Experts of a small language model.
Size: width 192, vocabulary 2048.
Experts: 24 experts in each of 13 layers, 64 GELU neurons an expert, 3 picks a token, a sigmoid router, a shared expert of 192 neurons.
Training: a variant of Muon for the experts, 316M tokens.
Below are experts of layer 2 (counted from 0) of a mixture-of-experts language model. Rows are named router (the router's row for the expert), up (a neuron's input weights, with its number), down (a neuron's output weights, with its number) and show model dimensions 0-191. Each number is 50 + 15 x the weight over its row's rms, rounded and kept within 0 to 99.
After each expert's rows: "comes before" lists some tokens at least twice as common just after its tokens as in all text; "comes after" lists some tokens at least twice as common just before its tokens as in all text. This comes from a sample of Wikipedia text that the model never trained on. Tokens count by the router's weight.

# expert 11
router:45 29 84 52 42 55 55 40 43 45 29 85 74 29 43 66 56 53 47 78 71 59 54 30 57 38 59 27 24 51 24 62 69 40 57 25 55 44 80 36 85 64 65 65 69 66 37 30 53 57 34 37 21 47 48 57 32 38 55 51 58 44 52 37 48 46 39 49 15 35 53 62 28 23 44 64 80 65 43 60 60 63 54 49 50 83 56 55 32 45 23 41 58 75 54 36 35 54 43 79 61 66 69 56 30 71 33 58 56 60 54 49 60 57 60 61 47 51 39 67 56 51 51 42 49 31 71 47 62 51 48 60 53 59 37 46 64 44 56 48 45 40 43 80 50 39 28 62 47 49 44 48 26 39 64 35 68 60 65 40 43 56 56 34 68 25 45 37 37 27 70 43 28 48 47 31 68 59 53 25 06 57 38 43 80 69 60 55 38 26 38 29
up0:53 65 72 52 10 53 54 72 86 50 20 66 71 53 30 43 07 64 59 46 66 66 70 56 56 55 56 59 32 24 48 37 47 67 65 88 73 19 37 47 62 46 29 39 74 72 23 50 47 63 43 51 62 46 78 51 51 75 38 30 42 25 57 30 26 29 47 45 46 56 66 39 71 60 68 47 50 53 34 67 46 42 34 42 43 51 63 57 63 57 25 59 35 66 38 38 47 51 44 45 56 61 67 33 41 44 40 55 68 39 44 51 67 38 73 39 62 50 30 40 49 69 25 63 53 35 59 62 58 56 49 38 60 40 46 37 58 30 58 51 64 62 45 60 36 67 54 52 55 40 44 48 63 43 53 10 39 41 55 43 49 43 81 68 44 39 16 67 63 74 56 65 55 68 53 23 72 33 43 35 21 39 37 33 55 64 66 43 33 54 39 44
down0:71 22 43 65 02 31 58 69 37 62 78 40 44 56 48 46 64 51 16 56 36 68 62 63 72 35 42 54 56 48 55 51 41 12 49 36 28 76 66 36 53 50 36 69 30 78 58 64 34 52 49 55 37 58 68 60 53 47 34 44 42 19 38 45 55 72 53 54 37 46 59 39 54 44 65 57 37 36 39 40 41 36 48 78 41 51 51 34 61 39 67 70 74 63 58 71 58 62 55 51 44 57 44 50 68 62 66 47 54 53 48 71 63 35 77 65 54 41 41 24 18 56 35 63 61 44 29 91 49 51 48 19 52 34 45 80 54 39 65 61 80 22 36 62 33 68 43 55 60 56 38 40 44 54 57 63 75 30 44 51 36 56 29 45 43 49 41 22 76 66 54 41 58 59 67 34 37 31 43 46 59 58 52 17 24 46 56 46 59 67 53 47
up1:31 62 66 44 45 28 42 20 62 43 62 45 56 37 57 82 47 78 66 64 37 29 42 24 52 41 39 48 79 30 37 58 64 29 63 36 68 44 30 55 55 65 49 38 36 82 39 59 51 56 62 24 30 26 56 31 30 41 66 28 41 37 59 65 47 42 40 28 53 52 46 53 64 32 49 57 65 44 72 48 52 49 50 41 69 50 64 66 33 31 45 40 37 84 58 68 46 57 44 61 40 80 47 80 25 50 21 37 46 39 57 72 62 50 57 48 31 45 85 44 48 65 20 67 38 56 55 43 35 49 42 64 37 57 32 57 59 71 46 62 77 51 57 55 57 47 60 62 71 59 27 52 50 40 57 42 88 58 65 56 28 38 27 41 42 39 76 53 53 49 50 51 58 46 45 45 26 35 67 71 34 94 46 56 66 53 35 69 54 21 39 60
down1:46 64 70 67 54 62 40 43 34 48 63 45 35 29 61 88 50 35 79 34 63 37 40 28 48 42 72 41 41 49 43 53 14 73 58 48 44 56 64 72 52 51 32 54 48 53 29 78 54 42 50 13 27 41 49 48 62 48 63 66 66 48 27 49 62 45 76 53 44 46 49 51 38 68 39 78 12 21 32 52 53 62 48 61 41 52 61 54 34 53 61 37 60 21 35 35 54 36 27 66 60 60 43 53 73 70 61 59 40 36 54 34 34 50 40 63 33 16 16 49 62 42 52 68 69 83 27 62 58 42 53 52 65 52 38 35 70 53 58 53 48 71 66 47 45 67 58 48 40 38 86 36 62 71 24 48 56 40 38 71 43 44 51 54 38 73 58 51 52 42 54 31 52 57 43 23 67 30 49 65 72 52 17 62 49 20 59 64 63 50 64 52
comes before: " |", ".", ";", ",", "%", "/"
comes after: " |", ".", ";", " (", "|", ":"

# expert 15
router:53 50 52 23 65 41 68 33 46 40 54 54 43 49 53 38 71 64 43 25 47 19 66 17 73 63 52 72 42 76 36 54 60 18 45 54 61 55 70 35 46 64 75 14 42 43 32 32 83 45 36 49 56 37 59 32 43 60 48 38 70 60 34 56 48 27 44 66 59 30 47 43 29 75 38 56 45 78 47 47 71 48 67 35 72 52 62 45 31 35 58 42 58 62 56 43 25 94 50 50 54 58 68 58 39 59 58 77 26 37 41 68 54 40 54 56 59 43 51 55 50 60 66 31 51 41 59 46 11 21 58 42 55 41 27 57 73 30 47 12 58 74 35 55 45 35 46 67 76 28 35 37 59 48 58 53 79 71 56 64 43 47 31 49 35 43 34 62 43 46 65 49 30 52 47 53 63 58 60 29 59 33 85 59 51 47 58 38 53 36 49 38
up0:33 55 42 54 52 32 34 30 54 55 53 29 57 56 42 63 68 66 58 61 45 46 50 47 36 42 56 48 62 48 54 32 36 11 73 45 61 15 47 47 41 87 87 25 30 48 51 71 65 60 42 58 67 43 40 24 43 71 49 53 52 39 76 95 37 36 35 38 36 76 35 45 44 58 49 51 61 50 52 39 42 49 80 37 65 55 58 62 35 41 59 41 59 41 66 49 52 61 63 56 40 54 44 39 66 41 28 75 18 61 48 66 58 37 49 51 40 59 78 49 48 72 53 68 58 73 35 58 37 43 40 28 63 59 29 46 40 37 28 34 50 58 41 55 38 53 51 48 45 30 30 44 59 42 34 51 58 53 45 30 57 69 64 35 57 52 31 44 41 43 62 57 69 71 60 82 22 99 44 56 60 46 37 26 80 65 33 52 62 54 36 65
down0:50 27 66 65 45 46 57 45 49 34 38 40 58 40 37 33 38 44 22 49 66 44 40 54 43 64 57 51 77 56 77 84 55 42 63 62 56 47 57 66 21 54 44 53 42 58 31 43 58 52 31 41 65 35 39 64 36 23 40 83 45 70 48 31 60 44 38 76 58 46 37 50 55 37 21 51 33 72 63 60 28 84 66 49 27 53 38 85 62 46 63 44 17 58 61 19 54 49 46 26 42 33 17 39 50 45 50 53 56 61 64 64 46 84 48 75 66 58 64 47 51 37 62 70 61 57 53 12 40 46 51 61 32 27 59 49 57 53 61 63 55 57 73 45 60 52 42 55 54 50 57 34 33 41 70 76 70 61 67 25 57 57 45 54 45 28 54 61 43 64 22 36 70 66 62 37 35 53 53 40 38 51 21 21 24 85 57 59 42 64 41 49
up1:53 31 34 25 78 52 44 38 35 33 56 48 11 38 37 36 59 59 15 53 41 72 54 16 79 27 63 32 45 38 55 45 66 42 48 63 20 57 64 54 42 35 39 46 60 64 41 38 42 50 56 39 47 53 74 44 86 66 63 43 86 57 39 62 46 57 52 55 47 69 61 33 52 61 48 53 54 73 66 47 76 48 67 58 68 42 52 47 62 59 26 32 58 44 54 70 40 28 46 61 60 55 56 43 61 58 67 54 31 38 76 45 33 65 65 57 29 48 72 34 41 60 39 45 65 63 68 46 57 88 54 40 54 35 35 39 58 55 35 51 55 48 32 57 70 46 73 18 50 31 72 61 17 67 65 62 58 71 51 42 13 29 59 28 42 65 49 76 71 36 29 69 60 66 35 42 50 60 36 23 68 60 45 46 48 46 60 39 40 39 38 45
down1:83 41 55 63 60 62 42 46 64 65 60 51 55 38 47 51 25 42 58 55 50 47 54 58 59 54 29 37 48 51 35 66 64 38 59 33 32 63 35 34 85 70 63 69 63 61 45 53 46 66 27 32 38 54 40 51 45 68 44 05 30 04 41 67 48 51 62 30 47 40 56 44 58 72 75 30 60 65 55 46 34 44 31 38 61 64 56 41 23 38 52 41 51 45 49 72 45 42 63 45 32 35 75 52 31 28 63 22 61 59 52 52 70 81 56 67 56 35 53 52 49 44 43 33 69 26 34 33 40 59 60 62 22 56 53 55 70 51 75 67 32 42 47 66 43 63 48 49 44 38 42 31 38 69 53 29 62 62 61 65 41 38 53 42 83 72 63 54 64 58 17 18 47 52 68 74 10 53 46 67 37 58 44 72 29 53 47 54 50 78 36 51
comes before: "-", "==", "\n", "|", "The", "==="
comes after: "\n", " f", " F", ".", " W", "th"

# expert 14
router:49 40 69 56 81 52 44 46 91 21 42 50 57 22 22 57 52 83 62 53 59 31 56 52 38 76 47 62 48 70 39 36 51 49 44 60 51 59 42 32 50 66 54 49 43 45 32 59 39 30 67 53 51 75 53 59 61 76 43 51 40 50 04 65 45 40 57 48 47 49 72 49 39 59 27 48 57 50 58 43 49 65 63 48 82 63 48 29 36 38 39 40 54 63 47 63 55 46 57 71 69 39 56 59 34 54 61 45 55 78 59 41 54 86 16 52 32 65 80 78 51 35 40 55 61 50 62 62 42 68 40 23 36 38 36 49 59 51 37 41 29 63 45 75 13 49 36 71 63 35 51 29 49 51 51 31 63 52 41 65 40 61 18 42 61 41 39 17 77 41 48 52 41 30 39 38 64 82 67 35 28 69 57 44 47 32 56 47 27 43 30 51
up0:33 50 70 72 33 45 24 67 60 44 64 52 39 55 47 51 62 70 39 46 72 63 44 41 55 37 56 25 41 70 45 36 54 45 77 50 43 56 50 45 08 42 40 55 38 53 55 74 58 49 64 40 65 34 61 31 40 59 20 57 47 49 37 57 66 57 54 23 63 54 41 42 49 47 52 77 81 79 63 38 64 50 58 55 64 75 74 47 60 29 71 64 31 66 48 66 24 31 23 71 51 31 54 54 47 31 48 45 64 50 59 57 71 51 55 18 45 55 59 57 59 29 62 60 45 41 36 57 50 64 36 58 24 61 35 84 43 28 57 40 50 45 42 53 30 49 42 32 27 52 46 59 49 34 47 54 78 32 58 67 43 44 48 50 49 58 22 36 22 75 70 81 35 41 42 67 42 30 56 65 86 59 53 74 49 37 67 13 23 46 34 45
down0:40 45 41 34 38 41 60 45 02 54 45 31 65 57 90 19 50 25 48 55 48 67 53 48 53 61 73 65 30 71 44 61 51 60 66 42 38 40 47 49 56 57 63 50 53 76 56 41 30 43 68 60 44 32 46 51 42 72 56 36 44 58 32 27 72 55 54 51 65 34 45 37 51 47 62 58 00 64 45 56 45 59 08 73 40 54 37 73 85 43 59 52 56 37 50 41 51 62 75 25 40 70 59 54 44 21 36 37 56 30 62 23 13 48 34 69 66 67 33 48 59 58 58 46 63 49 41 36 34 45 57 60 45 35 48 40 51 60 38 30 88 69 53 59 51 22 43 45 63 50 36 49 61 51 54 64 31 70 35 62 42 53 51 69 55 48 44 67 36 54 77 51 46 66 38 62 48 37 53 50 37 64 73 47 36 62 54 72 78 65 53 30
up1:34 39 41 29 67 55 30 74 59 39 55 29 46 40 53 34 40 38 42 76 74 71 58 60 63 95 57 48 25 34 35 60 63 42 45 55 46 37 13 48 46 74 28 47 81 40 38 51 43 44 28 43 59 42 81 80 55 58 49 72 49 48 48 48 54 46 31 55 62 49 44 47 66 17 44 67 24 43 43 39 21 47 58 74 37 65 34 65 63 48 51 59 81 71 33 29 48 71 45 27 39 46 44 48 18 48 63 46 53 34 71 52 41 53 57 57 64 36 71 68 55 64 54 63 40 51 52 47 21 41 64 45 63 49 69 61 37 70 65 25 52 58 44 66 83 41 67 49 15 41 34 54 72 54 52 67 39 50 45 51 70 32 52 72 69 47 57 41 57 45 34 47 49 53 41 73 50 52 74 39 50 26 62 20 58 29 37 62 38 43 60 71
down1:99 56 59 39 59 41 75 41 70 51 37 62 52 60 46 52 36 55 58 37 43 42 50 45 40 44 50 64 56 42 42 49 37 60 29 53 73 81 44 44 58 75 34 40 20 61 47 39 29 25 53 53 49 55 81 60 71 75 21 69 42 40 61 36 57 60 72 47 37 75 52 49 51 44 44 57 40 45 55 48 40 50 43 35 68 52 53 76 44 58 58 54 68 43 36 32 69 36 75 61 49 41 32 37 64 44 32 74 57 49 76 55 46 56 47 30 25 66 69 14 37 45 31 40 43 77 58 33 34 61 62 37 52 49 32 47 47 58 47 65 33 42 57 40 31 77 20 61 48 31 59 67 46 38 27 54 34 40 39 59 48 60 49 51 45 43 26 25 44 59 19 55 41 80 54 58 51 41 81 51 57 50 57 40 54 23 84 56 30 76 48 58
comes before: " ", " a", " re", " was", " f", " first"
comes after: " of", ",", "'", " in", " and", " to"

# expert 9
router:48 45 45 38 75 58 39 47 70 74 46 65 24 22 29 54 74 71 83 49 48 71 76 33 37 58 50 44 36 49 19 38 56 45 77 61 66 36 55 52 59 52 86 42 68 48 33 50 61 39 36 52 56 45 76 36 12 66 32 54 46 36 33 41 38 36 54 16 62 60 77 47 48 44 50 73 77 69 55 44 50 34 57 31 75 46 48 59 46 37 48 43 74 84 30 72 40 61 70 55 40 65 76 36 44 54 64 60 63 36 45 30 49 76 46 67 57 31 47 50 40 16 66 35 36 60 54 51 37 37 31 53 50 39 52 47 48 40 36 37 17 57 38 50 37 40 41 68 49 29 40 60 40 40 54 44 47 56 42 27 49 28 52 40 69 42 63 85 53 66 52 49 58 41 71 32 67 55 66 45 51 45 57 42 70 53 76 26 37 64 39 43
up1:61 60 66 66 37 52 45 75 51 33 94 45 53 83 48 24 52 29 39 50 65 74 62 50 25 60 68 47 70 52 61 56 46 44 31 42 59 29 36 43 52 37 64 26 59 35 49 65 52 53 56 46 68 45 40 55 17 41 41 67 39 29 50 54 49 56 35 52 74 55 43 38 74 70 35 44 44 77 51 40 50 54 56 52 29 82 43 45 29 28 64 28 38 56 51 83 46 59 42 60 44 44 68 39 17 61 60 47 38 47 31 47 60 62 41 30 78 36 56 51 63 66 41 52 47 48 75 35 66 47 73 43 39 41 73 69 50 34 66 42 41 72 71 78 54 34 53 65 35 39 43 39 53 75 27 52 42 36 29 26 54 51 24 58 59 72 60 61 40 52 27 42 42 42 32 48 51 81 43 50 25 75 45 51 36 59 39 10 45 74 66 64
down1:41 15 50 42 51 45 64 02 36 64 34 49 49 42 36 60 61 71 66 79 28 31 71 40 54 59 62 42 45 48 59 73 39 51 58 52 49 50 54 66 61 51 43 56 85 53 54 61 52 57 45 63 51 74 68 56 43 44 45 29 46 32 34 77 58 67 25 48 31 33 38 52 35 26 63 44 27 34 24 72 26 43 29 52 66 60 51 49 55 44 54 43 40 45 74 40 55 28 69 66 66 63 29 48 74 31 52 22 62 45 58 74 45 51 20 36 46 68 33 59 68 28 71 60 61 48 57 73 38 37 46 73 42 81 59 45 35 73 52 48 42 44 42 50 75 67 38 49 55 59 47 62 23 25 70 55 55 21 71 47 35 20 58 42 35 29 65 55 63 37 63 65 48 77 51 58 61 49 44 65 65 35 70 57 36 61 37 51 39 42 56 26
up2:53 58 73 39 46 52 43 49 45 56 82 55 54 43 63 23 58 40 47 32 68 24 57 66 63 51 24 48 44 55 32 32 54 30 19 46 43 67 25 40 69 53 60 42 54 58 28 48 69 34 58 68 12 44 49 47 17 74 49 42 32 67 36 60 59 39 45 26 72 44 69 65 47 30 53 44 69 49 55 38 58 33 59 41 68 46 74 69 55 40 61 63 98 69 55 65 41 61 51 56 67 38 37 62 71 55 51 40 15 37 55 42 65 76 43 63 35 70 39 54 32 46 71 62 42 48 54 49 60 66 51 40 16 61 47 31 63 56 45 41 35 48 57 68 58 52 79 56 43 47 48 33 61 44 29 35 65 41 47 58 33 67 18 43 43 54 40 47 53 61 78 57 06 60 50 29 56 55 37 68 39 59 68 67 53 33 50 55 28 72 27 63
down2:57 65 41 60 61 52 76 67 59 30 29 59 60 54 62 71 53 52 52 63 46 52 53 42 34 53 42 56 38 45 61 78 52 52 64 64 43 36 45 77 47 68 39 63 54 56 47 45 19 50 39 22 60 33 45 46 66 49 57 55 55 40 81 34 28 47 47 71 29 70 27 29 43 32 60 41 60 47 52 44 11 38 74 48 48 59 21 35 49 24 66 79 00 49 47 56 49 28 25 48 61 57 33 31 59 42 42 40 43 59 51 39 43 52 82 44 66 49 47 61 60 70 32 29 56 43 64 55 37 44 40 54 74 47 46 58 75 46 71 60 72 45 49 46 37 37 64 50 63 44 61 72 66 43 39 65 44 55 40 50 61 27 62 24 32 24 70 58 55 57 26 46 59 56 57 60 60 29 66 44 42 30 28 70 68 39 62 34 83 58 66 51
comes before: " the", " a", " 19", " his", " he", " an"
comes after: "ed", "s", ",", "ing", "ated", "ation"

# expert 6
router:36 39 44 73 59 44 42 36 41 47 31 57 61 66 50 58 38 73 59 53 67 61 41 38 65 62 64 53 24 71 25 58 65 28 44 45 64 53 74 59 40 55 67 26 68 60 30 66 61 58 34 48 63 58 77 48 43 60 53 52 68 62 56 61 26 15 63 43 47 46 67 56 34 55 56 96 41 58 54 67 56 69 63 33 40 38 27 24 46 35 41 23 45 49 49 48 24 68 51 60 59 72 62 38 45 47 66 68 46 52 50 42 43 66 51 77 40 42 64 68 56 47 41 48 43 44 55 68 20 49 51 68 62 41 30 41 45 21 42 31 46 49 54 87 50 49 61 53 31 61 51 54 35 59 52 30 47 55 83 53 39 26 31 10 57 52 51 28 27 49 63 59 52 37 68 27 59 42 23 38 49 66 71 61 32 41 59 20 66 11 55 25
up0:66 62 40 35 69 51 73 53 37 28 20 63 78 58 49 21 62 46 44 64 46 85 61 50 51 51 47 62 45 83 51 38 69 95 48 47 29 63 34 46 70 58 40 60 35 33 45 46 54 64 47 41 34 58 50 39 61 57 27 49 39 73 50 58 55 45 46 34 60 36 76 34 63 49 60 16 50 44 34 29 34 52 60 63 50 65 41 68 26 24 40 44 48 63 39 30 38 75 39 48 42 52 38 50 34 44 40 54 45 65 41 39 43 37 37 54 48 11 20 42 57 40 61 62 54 44 63 32 40 43 80 69 61 36 62 35 43 50 69 40 46 51 53 28 46 56 64 49 45 94 73 71 28 59 60 44 34 58 69 37 67 68 40 56 80 43 28 57 67 35 72 35 70 46 43 31 50 39 89 64 39 48 50 18 67 44 54 41 40 58 50 52
down0:69 43 69 38 37 75 71 54 62 57 42 48 28 47 65 50 43 64 44 45 60 52 42 34 65 30 59 31 38 49 41 34 46 56 33 64 53 40 53 41 38 36 87 38 61 49 55 50 39 36 50 56 56 35 42 38 62 38 54 68 57 59 47 27 34 45 69 84 51 40 46 50 45 39 34 33 53 59 37 38 32 47 30 20 60 47 61 72 41 61 48 54 28 74 49 55 64 47 49 68 43 92 52 31 47 49 57 52 32 83 72 75 55 69 15 60 59 20 49 26 69 49 56 09 45 29 56 61 74 58 43 66 60 62 54 82 50 65 47 53 40 29 69 81 57 44 75 35 51 48 20 20 57 40 44 77 66 76 35 49 54 51 48 38 82 47 53 61 58 66 60 36 63 43 40 62 35 34 39 52 71 33 52 42 55 34 61 21 48 26 32 55
up1:39 68 62 37 51 36 26 41 51 43 43 50 41 42 71 35 62 58 74 48 54 50 53 21 42 78 46 47 79 22 39 42 63 50 39 54 74 13 49 45 56 36 46 56 52 60 18 63 56 53 58 49 60 43 26 35 49 79 66 47 52 35 25 64 27 52 32 51 51 53 32 46 54 26 40 48 60 91 66 27 60 33 70 44 64 57 61 66 38 36 66 40 36 48 86 49 45 51 48 37 32 39 77 64 38 43 45 47 53 60 48 50 59 51 54 70 49 40 32 64 56 63 67 26 57 61 45 77 56 58 67 38 32 24 44 60 34 72 45 30 73 71 37 59 44 37 73 72 60 80 73 48 51 55 61 65 66 27 38 69 30 45 52 36 35 82 35 81 42 35 31 37 45 28 48 71 31 42 38 38 84 58 40 64 49 48 57 40 55 45 37 62
down1:78 77 57 68 66 59 60 42 34 63 49 57 14 45 45 38 35 59 43 50 36 23 49 70 41 80 66 50 39 54 64 53 22 64 38 68 49 35 52 58 55 46 50 65 44 44 40 55 58 40 48 49 48 66 48 48 64 43 66 26 48 65 59 39 38 35 44 55 65 75 30 63 83 76 43 34 45 29 34 60 46 42 87 36 21 46 14 77 43 46 26 54 43 55 50 42 46 32 50 62 62 45 23 58 85 45 50 45 34 45 51 24 42 35 43 45 54 44 61 56 22 43 58 52 60 39 63 29 65 36 20 42 63 46 33 59 71 57 54 53 56 45 58 16 73 74 71 59 38 59 54 62 51 60 31 36 70 63 64 36 37 50 46 46 12 83 50 39 31 59 33 58 76 60 44 56 55 42 71 63 77 39 65 35 43 67 53 50 48 38 65 25
comes before: "|", "-", "\n", "A", "S", "C"
comes after: "\n", " |", ".", "==", "-", " ("

# expert 7
router:52 49 67 42 63 63 56 52 62 39 46 79 87 36 51 44 26 70 58 57 52 40 66 68 49 75 83 51 45 59 71 40 69 21 44 44 47 40 72 44 54 61 92 53 65 57 33 32 32 24 74 26 39 53 44 43 29 47 54 80 63 38 58 50 54 49 59 57 52 25 45 45 25 31 61 50 39 42 64 60 46 48 44 41 55 29 65 32 53 37 19 36 70 51 58 61 27 52 35 43 69 66 47 51 51 52 65 35 50 38 41 32 59 60 29 40 60 46 55 61 05 26 66 42 49 27 51 53 37 50 44 34 59 25 45 60 39 24 65 30 21 43 42 51 66 37 54 54 54 32 43 46 62 53 57 66 80 65 74 35 61 50 30 48 66 51 55 45 57 61 51 62 43 55 51 24 69 35 41 46 47 44 63 78 83 60 58 34 44 06 47 29
up1:56 50 52 40 48 47 39 81 37 59 41 46 62 57 63 33 38 38 50 63 43 51 34 15 52 40 43 22 59 25 53 53 07 47 37 48 49 30 40 14 66 51 54 55 41 68 61 56 54 42 60 63 67 66 52 39 61 75 23 50 33 71 45 65 54 51 50 29 45 70 40 53 40 76 35 27 27 46 37 56 67 76 61 60 49 34 57 41 39 59 70 57 57 59 66 60 75 31 54 68 58 65 50 67 51 46 65 73 10 38 72 53 19 65 62 60 35 52 61 53 57 75 35 48 39 70 52 34 79 45 51 70 50 67 51 74 34 92 29 59 73 60 45 46 49 67 29 60 53 49 30 30 64 40 50 45 45 72 42 61 45 46 62 38 44 42 13 44 51 52 36 37 57 48 12 73 50 24 65 59 53 61 51 50 54 38 59 28 51 69 47 29
down1:59 69 56 53 50 64 52 43 90 27 36 68 58 33 63 37 31 62 38 17 62 47 69 78 48 63 50 39 58 86 48 41 50 40 38 73 70 46 69 71 38 41 44 35 71 53 66 50 63 48 58 28 45 42 40 79 41 39 80 59 52 19 45 42 74 46 34 63 49 35 31 50 41 20 43 73 36 60 55 62 59 40 40 58 25 45 44 63 73 20 49 59 60 38 47 36 42 64 43 36 50 24 31 59 61 63 49 46 54 65 35 37 86 51 58 32 86 42 46 59 43 39 59 60 65 48 56 61 43 52 40 30 60 28 55 32 48 26 50 36 44 23 60 64 68 31 59 44 51 26 62 48 56 53 59 80 35 49 78 45 40 49 24 42 49 66 70 53 39 65 50 50 44 41 69 27 45 41 55 39 41 75 26 50 69 45 47 52 49 13 54 78
up2:50 30 68 62 53 53 54 32 64 65 48 48 48 35 54 41 55 51 57 40 52 51 47 23 22 50 71 59 31 24 59 59 58 36 52 58 49 29 54 53 15 35 30 58 70 46 55 52 36 20 57 39 41 61 50 55 63 42 65 66 49 85 38 50 49 60 46 48 35 36 13 26 70 68 66 53 69 46 68 28 44 79 57 57 66 19 46 47 66 72 50 22 55 41 69 54 32 56 55 70 88 82 40 69 30 69 56 47 25 39 43 38 27 43 73 52 50 54 72 70 50 42 41 50 45 64 31 58 36 70 22 60 43 58 27 47 52 61 52 20 62 62 49 57 34 24 56 24 58 59 47 52 69 51 26 38 51 49 38 52 50 65 49 63 22 47 35 66 60 60 59 31 58 75 29 72 73 46 40 68 42 80 42 32 52 48 56 44 72 61 69 47
down2:64 19 12 54 46 58 68 46 48 34 37 67 35 75 68 42 37 47 47 36 48 43 67 51 65 21 46 58 53 42 20 39 32 62 39 50 61 53 63 29 50 60 49 55 34 74 60 34 63 78 61 58 51 53 39 42 39 71 57 55 43 23 54 45 47 27 49 48 84 68 67 38 41 53 23 66 48 66 34 83 33 30 48 47 32 56 77 51 39 20 48 52 59 63 57 38 77 33 48 26 57 51 59 38 59 34 34 68 41 71 49 71 54 59 37 50 22 38 37 48 50 40 67 43 73 35 28 58 61 47 57 16 45 70 82 42 65 38 69 42 33 60 54 32 52 66 55 66 77 46 62 71 32 45 67 51 50 38 58 64 42 69 62 38 85 54 30 42 69 61 60 72 36 22 53 41 40 39 49 72 63 37 35 62 50 54 52 41 24 32 54 67
comes before: "\n", "-", " The", "|", " In", " 1"
comes after: "\n", ")", " 0", " 1", "\"", " 2"